Weights of a small mixture-of-experts language model, trained from scratch on English Wikipedia.
Size: 8 layers, width 256, 51.7M parameters.
Training: a variant of SOAP for the experts, 272M tokens, 4145 steps.
Below are experts of layer 2 (counted from 0) of a mixture-of-experts language model. Rows are named gate (a neuron's input weights, with its number), up (a neuron's input weights, with its number) and show model dimensions 0-255. Each number is 500 + 50 x the weight over its row's rms, rounded and kept within 0 to 999. Numbers have three digits each.
Before each expert's rows: a language model's description of what the expert responds to. This comes from a sample of Wikipedia text that the model never trained on.

# expert 13
Description: Foreign name beginnings
gate0:412457446516498610477487625446438508461487522530533534478506463529546543474532401387501459452530567491584382528492434406555571538525474494352514436481445480546449446512448448434516512475420471537485546419527554555492490588534473532516565489519564526514542535474533534471493405615516505447518520537470464526520454470521502554348494503496545535488469482551447511547479466488459559504525483500515544530523504592613511547465458541542466499366498566520528514430499499522439480603435534511508494511431546472481452498553400512560410495444417541507464582607592512496498574417516434497420530444538492474511435377495506474572503532480466532533495591538502444552481584506536505450415418495522462503501521548540450446465544441502514546428444529439479471472427520590572472545552484
up0:500581515547493397509421550470446519543525448515443492421482497588491470510564514511517544609513534475514530509550510501625427437526472400605540548542402487459489577512468515508492504497523521532480453415485471491455508385438526565511406476490564494474579493438497582555520542535509490471531515486553514484581545435584558439488497510503475446489427497551437447544422612619495441461428465370449404546471522471395524509597549455472478449577531498540492547471510537501471491452503530539635515451527464433531494472552488513449430445488477568401509568517541449492466513425509501594571472492431495477485469527491436474512511535435464574514562397506565459458497429553436535508567565393480516453528561535563469474599491499509545455558448453542529415482484501517542477509618470

# expert 28
Description: Roles and positions
gate0:490532534484582494471444519505454489449516458537497458475516461451520458438535479479474521579504489540491605494458436494462646444485479542498488535469506482499476317493522476532520466508496509446576563576514451507445539502538437486505534497513590597438613491531505450501451485521505494537457542534397624525535555564434426436468464528503527473477523577436573527547501441526365533501484539350508489434473506488464507472453529463462494473562501445579419472457564478522472443403429440539461461488506525469536530536466465469558569551501619440572483528474527351467524510625462548523533591529442628499528510492515456499532444497429460477512473531531545491412484442496424560530467523544457480508516507501516536519492453557492489452480501507539539579405408401617545462491400495
up0:489455435561512562493528578482539530488485516504532451494475570572448515517503588511449484534489510398549566530547547433441497533565450510533483578586497545443556557490460425540525458457445635473498516479405447616529489501495413441440447421425488477569476437565487556581604442475412496448466500425461434555537507430585469526435534501483460476542485558498463566502472458447460503474476527531483516455464475529476539501583538534418487546418474528561547553497502496526463550500624582445601556495499469472507540454543480540544464525520481492431517497512546561620506465452557491374481465465491547373478540573467599460509425530573435527541468427422486448470535556560591504438451433550489515551524568493514495508476396512493491450445488524552494527441568402484614442540477517

# expert 17
Description: Zero digit in numbers
gate0:520507515481563445411455445546521415604458524647415522564563474468509500523462551495610501529499516481444521556465403420468551488494554500530481485451529528457481500495424473487529417532542504517600484529352478552579544423521494530567376474439468477531532566453504461469503519445544478475505470492555425546507502501504550458435481535495512498474598523557490513505451473463498609610552539548520440486489466401472486599485482419499393501537508619543469467480511507487495521574451467500479460551479472481518544471529544436455524480447476517524426482504443581551556494539525413515459381482500501440550560407497487565514467546576597555475523487570544513531453470584410496432563535440473405525457503534514502510590448517419424419451485365525474572500520499464606501517526482
up0:494550498477513521416429596501592443475562522594402556585541533395512525491499458472478548554430462526402513486551448498499500484512613480474465530507514521496503521517444508454556437460573468549540519494493449558424485475474447487471422479478506526463456477444426375570512509519346490555528494458454616537478507489541439467519517452508577533522524576508460527459454523497482575496462516546539546427460522441536513510488573479549452465481446529544503418521495453568523475439458443520491450524494449416517435554559453613556549496416564428419496532474409512404436490510482391522485455497505469457444544560621508493568481512508392508515479478651556449487488427511452551563487452514506444524430570525572560474459516465516492485533457496553587591504434425471637528454488504

# expert 24
Description: Proper-name tails, coordinates
gate0:519494527408550455478554552568475524550540479455542462513614459537456497521549382394461535458476549461538553512588469578577507495470495532547547486460531467548455542465445630497618466459570489471447599493450499513561560425497486449517426485560575496537461570498428439477545534577566466439598468593536532437578439432536432562526455497480441493538568549482481528408469546536559487444448459427556491507506434483558461515498589421462460437544462558457441446520501524451583443426514528537477522364555509469456494441467379509481616447558506504477485525503475588508500518518511376492436570487436495555546431520549511576547599475574514520492521520493502468410487537512477493529447532509562501556492417510475491550427506502464497465554529461511578479472532544545473530475426418
up0:452554461474574534529443422468507490483511504509466587521516423398472471428478575584481481387501470567502541493539520554461589424490416470478522545406507481525517503563529496567417423564415518464516462490562412551443519487490439575492508462509421470565467457445446539547489525477525495458498493523586525500480568523519441461581476517519352442523543553515462482521509545452575533528502467507504438587430459513541598486581489564478517475405473466467383569461514502547502455526498456502484464538478576426408522446492490539454479529531509475490491526440505485586521499503501582504500492520576470505419521543541446425508513571501484405533656490524449515507458493536485580445503437471663486580532535446507494534617546412671523440492499556532430503427523511461487523475563499

# expert 42
Description: Given names
gate1:494476464423520527547598513565580512517601464470548471555548502481440519530385478431527526452447501435494534463457397492513502508545438545521554565550451549523450426438474483527516501484431477499576474497454533493517477562474551498454580426527455569534547466431481509507444598420572434472500520535572451468479519509587503495559491541455519501511415492455503491464390542615416628547547514526457487544526612515449478587492475456502456578547466567471495446474471572500459577560469519449601487503397512476504521514503565538527463518490510492596549515595562473494533472440556459483416494602501478515491550424449517540557515466546527544460501464507466528421468550460540537405460433556477613461508554543442440516524621461422459433620569421480530530445420493550418529545515466
up1:517448537559385476502549498533564522428479389485568475451633511544505599508455488434498535516455543551421576591469454575544557504536374484448562549611416481497483501492477509582531508507486536455590501445455481478452499540502596428474564485534489556523540460345462513489479572525466522424496530479494511449468535505499503483444381453549532447507583413507504544551425505506438564493559531397477595507494527519459557618447490504431508465542440461486483499435520528530511542481479489476492419498423487531513422495577571669468455547467484493505471555555579476570582434557467476459513504521507594474530461496477431483436477536559487535540440369518590578433502505544475535468393519470458488548523488470487523485523591565449505457542504483460470497541496533518440500478530515

# expert 33
Description: Common nouns after determiners
gate0:477571452394426500503579589514517483470477466515514510549503530474487465551554542512579504491536587623474488603498532493474520490442495508483547502451452571537493498499471476532538509454497486497462585454516373466436469446510418483510463480593456574587520530533445463490585453451631531478487431516537472498509505560548513487559559454525521479538503564506517485545550472531580396535466515488518520538400471483598544530515500466613399499540564515469501531546434573568426521404497460403476481429503521461533486502535472534509617442455519459524519495500449443544534591525404444545478609446497507493585501539537559549465601505438479570483607463512393474438548440465465426548511473478499402540499545490512511465484391443476589415524435501543527444574465443529385575462469502
up0:512492482456477518502451516438549519493458532486611525429451508444428485483499479526475515462516477491384520510546467492554505482442557479598507503505544469488608322568401568546487459479506470408456566517443455532481524502511530479559496474546485554404510457445538471469517473448584502484498504519439555552467483536452506526520538478603508520485588467484505540461480539513446487467480502447535463479491530463536435505505553442507499525558571550541431461497519554496486541504442515461507467457400420483605568550500632509559647507593511569536487533556395438389489456520538424562529527545421499531555476539516608503463392437539525506533528498429445505450550513389433477515574381625448565491462556471427531391480521476523490474502459559427428562545511500511436438530520561

# expert 1
Description: Line-initial list markers
gate0:508462519502508504450559449457509507500539471469483545505483505512442557486453557463547482560424450496422365491413451430461491596445429516455505473465431469493503526610523483451538453369438529471544575587494451533543474540437403520435533456456499567458487482575362572497458475499523530537426530537513441480484618512483523568476438506542425499517466471438523503480522491460604563515562415543587481527446515555525471526453507497490502492583472528498531470495523442532498418597490448528555455570503543488557569414436569583522490484436513451452522501502489524512515452503601525473459480400586431494500479532430525565481427460385452517463480463537451447502517497523475461462364461517556469506515542406507492462521588491445566439437471482495458593466659421565493508558584470
up0:558503444523545516487500518474533506517512627494448540459537462458335565539493456478443556472485398460403495595493542490525499466443478471546498603552528529504392439571480460406591536354461489497571513556484371451482484541527449492560484469482598548476486431531468517497404537464518529411452507485517457544509516485557419580510525452532484451524454539538536548552545454490527518654541442530580421443430534521552507531547511583548513402549480551381448525533538514523474475493467467488470474524537593519476467501553586486444497569452538540460425586453502529549487502521557504457475567516524427470449516471503468493536524561562502434457445533447485555525441445553594404464511520518516487566512509457442449483542590498435396531506501418422446530471560522495516457560481549

# expert 31
Description: Joining symbols between numbers
gate0:402470479400525527397515489506533482487633521425479600475611533451558448532501601454424568519435526530481544538423496508480461561534458527598513520510532514457452461520429483574475456642514487498578447510492489433549475509437512486514495518458418547500556501466547552543521456568485581508467530618480460536562568489482456443566436488506547500584506400507494460464520455493505525496486566530562471554484487540516496508511515486468540607534567504499515557509545446541496445385473553427467434425529482422578537536479393486495445414425580504539612458509521554598480519478461594522513553506515532497517521494457442476421434489490535537493400534500503543403571449477486419527443531452592441449507501572552528499551458552597572542474462500594546531462466489415558543540546463
up0:510403466557519566406577527461557516507478600547531530501540457547534444511564484502486469415497415472406445462526532572478502567597463553582448455496569553477478491512560489547582528528546507593487528566503455423689501510450487502495575574528489470524451587499676514470451462515576466475433557466559530447449444488497460442454486470524482545428475534464461372442485440426519557509547485468560644540500532581480546468406472521518506602453495463428485526487472482417437423609524490469589471504489498543520490507460478443529564474514431467563488448463465556451494537533492483535475535558454465399514491493456380557493623538482505502491529532434561560552531467512491598484465553497412533535471522486479489526509510550502464472487472480479446472435494527419553512491502466

# expert 19
Description: Media and arts nouns
gate0:512451507502439517507542518461549496487452452538434562446485586508510502525481506559448438540432445593478507490464461471431455515550558451479597558441446553450377458547468505456613444486516394607566583555542547459560520519547544549460420501572556509464569549550498478493547545509550419440537478569535477456601504529447500603572509390552496496495568496459458588491477591497492540525566551526428473518508476527509461503399461529476512490545535450442485519473481516419563507484505487517462516528416477611478462518540476565521486499466516543529583495463509577572526470460478537522560497533486479546531530428510558533516457552616475498484629435542454438506474529486487487454477468483551570520326501510437536594469509450512492570493513426660519597486454484486583555578499450
up0:544558513526458492574566585491497471488438536514492482452541495467539391471477476485518434517512511469575478386433516559557540563565527441537428466449546589516499467500543395571476417547451464574465554437464479450541502498606518485449618539546457536498450548386432516468478526525475591466433495596560479575571498506555527577509542450534510545606492512410534479558529576575539519484472455493526459531510539576495455509475510513486401493539440508471559424527482483496551514442606479474562442471454493533581479438553469501496464502459574553557592443507461513531496490462567537495550589581507510506596462503467512405452441424491531450484566395606482512553472539485515503534514575495590474520511579476541403451467554530589456591499512375540485465470507488534530543474611452

# expert 37
Description: Time and discourse words
gate0:484612456566540470524573418458465459435527623568484568608481523385549591508458462417446465404388488513506397466452584503444431508547502556473478470491490493550504461456431475492501528500485480461468475491415513497489427456565469500451481465532507473575573540478508491558480439487493524436572398484452468508515448528526378432542508573501501506527496544458500521476434505529487530539498453536479512513552485528636489420496464528478430477545476578512530466531546540540432458583500482526539509541474448416401482542511494497512583455530559533475505512476374496567573456490529535440504524484488464488563574407475531427487511508509480466419439454569387531539532404499475516475481452461442410571505497438537493481406551564504425512592547502593424558425457389554430522452543451
up0:527513460490527466467463538530461531542460548521548518553556463458456575527409438433466555479474482508500431554543461501528469608468486488540509432500464517563550554582567449410525507465457425497553414453500521584493518564460530449512487533487611437452493455576547472526541394558461459489515507470432554487482554480546586573535564489520572495544482547430602505530545459469558373542527518551450532514441570472509501516511551468539504449413546517536585419502432542415488561543493474389466462486464621548609501370524513522513452558427587492422469471563445534483436545456482490387462463496429541506432492559481546483503576584452521517521480545518498611462475531447548557576417555544443504478555429535435610523505506554463554502532511424437510535473451481459444415499436503

# expert 39
Description: Opening parentheses and spaces
gate0:541553454541555475561404528492565461547496481402538528486574490496509607599455504464348509438504473540513505414497540510578486543513546501430574490493506478511465525497464475529441389478496528478643454460529422560596462424547491450482508475514458430503440513502492474519571519470517470539491476488490458473454652507481461596423473483530551493449437442456512435367508496454584498493483538421451558473406553561429549478443435510410562503445536531507504414569522432475612540523496463480593463437449483550529526608502633509518390509538572471520523521497488488554508533515425576478493519501595501472486433509479541438455450496569532438485519429532514612482445438564458540522452543434568510490522588497476556517477440459471515537532486557467407475438507468484499487530507478
up0:540532474583523560520412529488498501572514482449497481492468547628473612428559487546548485531489502511465460436527569595606433422599465494578480561521448500481477492547433525527483431456509456557518439454492490582488586412442523478527486445509454438549480463513531444527624618492485572443478489457513573443466529506566524593498385538452476448530468411446415492433591427523557465478518471506526395544496564568501490492556419482405531566480447496544523359577543472497575422500431412466502474421407519511523531531422523534482458547487478483494433513502521466520477508493560528498478474514554475500443524458522469399397409557558445445527547528570546602481509514525573539508447561429556542494509565431490464520556443470501511513512508557490456504490508398489466520451454497

# expert 4
Description: Digit zero, magnitudes
gate0:492565472529521518464472465519516503571466446513421490501490476477543401541487574510426588619524559509546459475397587525486492467490574445511483489548532544558514452441466554536512451491500598446523531528397509405547431413535462525562497427455455568423503596447531524575511463448381437432501528528582514543497576618494492521508424552512406479479509596536551467549522462437458505548460535514480400468359528517540538465515480452508504565483441541583479516534497508536478419547470512453577467582490600459472574601443481512516454510463473513522490449516582495564544499485437496487457446588575571445457472541503595493452638527449521503577406502465474456564567463554500484497511593537519470488479554572537537495586595554483524464517538463493512518484487597539548536538483514
up0:458548503494424551526484493458489514513530562427458529511562545395518433554513469536601536557450509572485461587472523520439490422407557512445587541485534569596481427426484544382524531507514564455480564476441438482393518436564422476535519451509513505507455518470549442540464552448423491560515505442651481606541468549494437446529416541563536495495501546596414434568516538501484565538591516564462461470463484491532550453484508503512514524487503495552458522489550467449557556591485521476483520603508569414386549555513506582505589456495519477524472448553539595514512483510548392515516377532473445475548516479506467497479553493552562467460461415546451507490475525553480443520516481537462360576461520527500481510550514557477567441511482610517565483531512587549523534450430587

# expert 16
Description: Romance particles, names
gate1:450553412539532516400480469483554492479531508533458497398477499455491605498503504474468505559541488477493507483519528452508525559542521469517412509414537427532435557509443443565512510450488510468513503477526563508433512444497511517559413571520475429429564523444392520460448479483566565522550466543485452489496405414459547364547556516509519529613541540553537407484582513470628507636508431534487498373456554449500491577495458478613450427436517461549585510396493464553427468455452524510447512349580474469449525558492566450474501422519561546445559510451484500484601605539518492525473439543495399558444506539485500542520509551455479457529515531547434515470459455526405480568525427530478580491443533477491565492495536489386510521454491524539469479539535452449420487516472459
up1:510492548543516546528523335520526488459458485482438462516461530597512596500490534555508467514532564554575479495508482556444512459408473556488496427491527579527531562522457463494419541461527551472505507471395489569516465499538378581521507509501510546430504526464630588409561501610484435523562415510507457416489453561535515464449586517533354555481531519512441508464500509506490532519524518450537481507509530476508523457484504558615407501541515515534564504537577532505451546606529481467443586498407434541541505421428535603582562482473484501571483513476502435475532585516470492439555436460562518450532495395584448545566458494589545428473497521414458434503518480538486517553509601536477550438522462455548574485478501486527477495507451553434423567553479451510534474576421608

# expert 46
Description: Non-Latin script bytes
gate0:485544461476490483474615530522501474585466502423510534541550515500423523514459498495478500518500522486568486506531536553521555580473511441417505494483463459556464539491531491515415427429506496484395539581476502448558496500551481500474532464538488487481579452433455559563588480457528405530540517449647481553428531553518384517456579510470390426543535341548472582437465455454506583505478413495493505546424403505472485432499483464550473537502408434499526512521505527494438542554557462515467575547451422581571439503594527543489508496439515418422457569607533537518467577509471494487454411471534465537502491525457510414387387421617526459488516549482483566462454571447456506507514459430516509434525532432542570515409468540581524493565484562539470502413542495551478470506463542
up0:513549576513475518409577522538494530460565471433522551607459524501436494544541419513537448461490471486458452486508489500465547463362452477425443471487447518463571518461465489482520508614511500500486552540500555477563463577523506569448544445526534484623563425511599512478495565535487547441527468456459504443507477551479424500532478445453501466560492387411428540510558538588493558612532554543498526569489461588483486490481407465533525502485466420521591456459555574493453475559532480462417501401504567519533501509589525529512406401496540529522520566450505495489477518469488467506509455401613480457540478478470534525520439483478502431496440605593518569437393443511533454509398340525495480453574487486482457617455475437609474474524505413487469518551537513477517423482470491

# expert 51
Description: Subordinators and relative words
gate0:501517520494509469454497452532445448412539595495510540506524561511441516440406454396515568467550501430414534491485574604573480514572560567532445445463527513436413471529496551624479515474426580454566589415480521554517463497455481498471611437413488487492507470500520435451459582434507463464508422471417507570476626504471556465546517470462510474517548596401529393507469490513542507480542469445488553592433549482571520441515421500428469476569510538465536486510514436530421538466519513501545542437481492445523622429451464529529466468522505547497519467492473469503516479467573537463529497476490512564431542488566477487573405493492482475511421587502466524473408446540464473615449502451566535560573444529513512559586519629472490502432485429522456511528567428470497403429588495
up0:523559486518429463503488579450492529546568454423496468508646452490539465518528459487428495454543445509513481483502482467519387528519543487511494491582545466501523552439608501456501414498485499444488559551452434518572463581549498479422366478425546394537416495459423462549518452512523519479527459443436470565449412521526508430491524508515433394565452523579477493548496437535425509483471459506479499501511584453491548448529514506414387491544491529533551523526488422430499539580526529400464480458520539509496483509511451539459573550535500361443379512458496457585479456513437509465557515568505530487580417530433577512436558464511518492488532527476436482607569482477450413489474445452488499540449475494543536345461501461559556476562540544470575517395468531519418534392486443

# expert 14
Description: Opening parenthesis
gate0:446596542453442473510498479538500507453456480498553473458601516557515424474508559525499488433525495406471442407451551541532457590522441460490556450532391447527562498535499469579485599498508526388504499580600529523474462454470523497429490390561534508437497522459546568619445529544471440540543418581406473612511479498478489509471533459553512496415439469560430481550461484500524558513522506544504416583385595523466412439526589463435511593393376490530606515501528456479546576481529558501552533432518503451502492560483494497428483550512447521498519477448482419486439491538503529510471422480456504521447511455534524445552479465453439506442459513460452452523489506471457506464530487522535531467524394447468480523419536452470512343407551531563580474436488409479481479444477496
up0:408465490490521436430456591527528443521553459575487601488517428536519614423428511509511540552487547467479522479487465474526481570586502508502402553572466496542449455527454481501510518449552439596445539440602531569554528582492507484535424465571586473536564462502495434482519541534540609490468497503530487477496492538452556549482433476555505356536572466467493510493573542469543471471503624504590486426516495438620464500454539438522446444576587564515431557514554495574487481441497537481479478475520489630490462548499562523468430609328460522519547465550545531526516465541550466539442423408432504538481503465449525532513441573406502440556457569545498576489496551564531559486481462566573494478568585514488468454514462542539464490544510495548492535420467429465486534481493449

# expert 49
Description: Start of common words
gate0:564542533396541416523398543576437495456420493523484478432613471471512530495520502403535424468512469424525484474522394503556558519485491417463511500479461500490626591492526489518538435486459530473476504480502537508417517417515464482518532565512388539483477400568553516455483562544510438481438520437467499544588533493462532553479496492467535442471546518414506477459532543552472449381499461492594494511487539479506535627483497447483483446461569442513462479538383472511455516440524498512441593420465496533591553476516480593457503510550589620493476500523444472530519453488437610526501476393395524540546422458542405478530501443565513527521512531464454536502376565512541489464531635538568507505616480523495532493458484504530528479533482402491538445419423440505537436484513465
up0:515515523497477469518403560397482448592524486442504476495463490519554590503534572485470365528530553495558543474496539392490465445538529508574570564500502451461471566511510486495486369566454598421456594474482462473540552473537594543571461495507426467529488487524458564457452503493504558447530537506513469399557520463466458530404422491516506497476538526497484461544467562571502460535551486517472448515524410436428524593583518469500429482543526490462362588525537436520469498456458561418590540370540455547506472482345500509461481549555505570510469507521552505544477418493437583617452496407529525453453465431462513488454499477535542497532579440478502522493481503519529433453502495464568557488497509503526479606589438537406564514507469421512504418528580462532543504545599525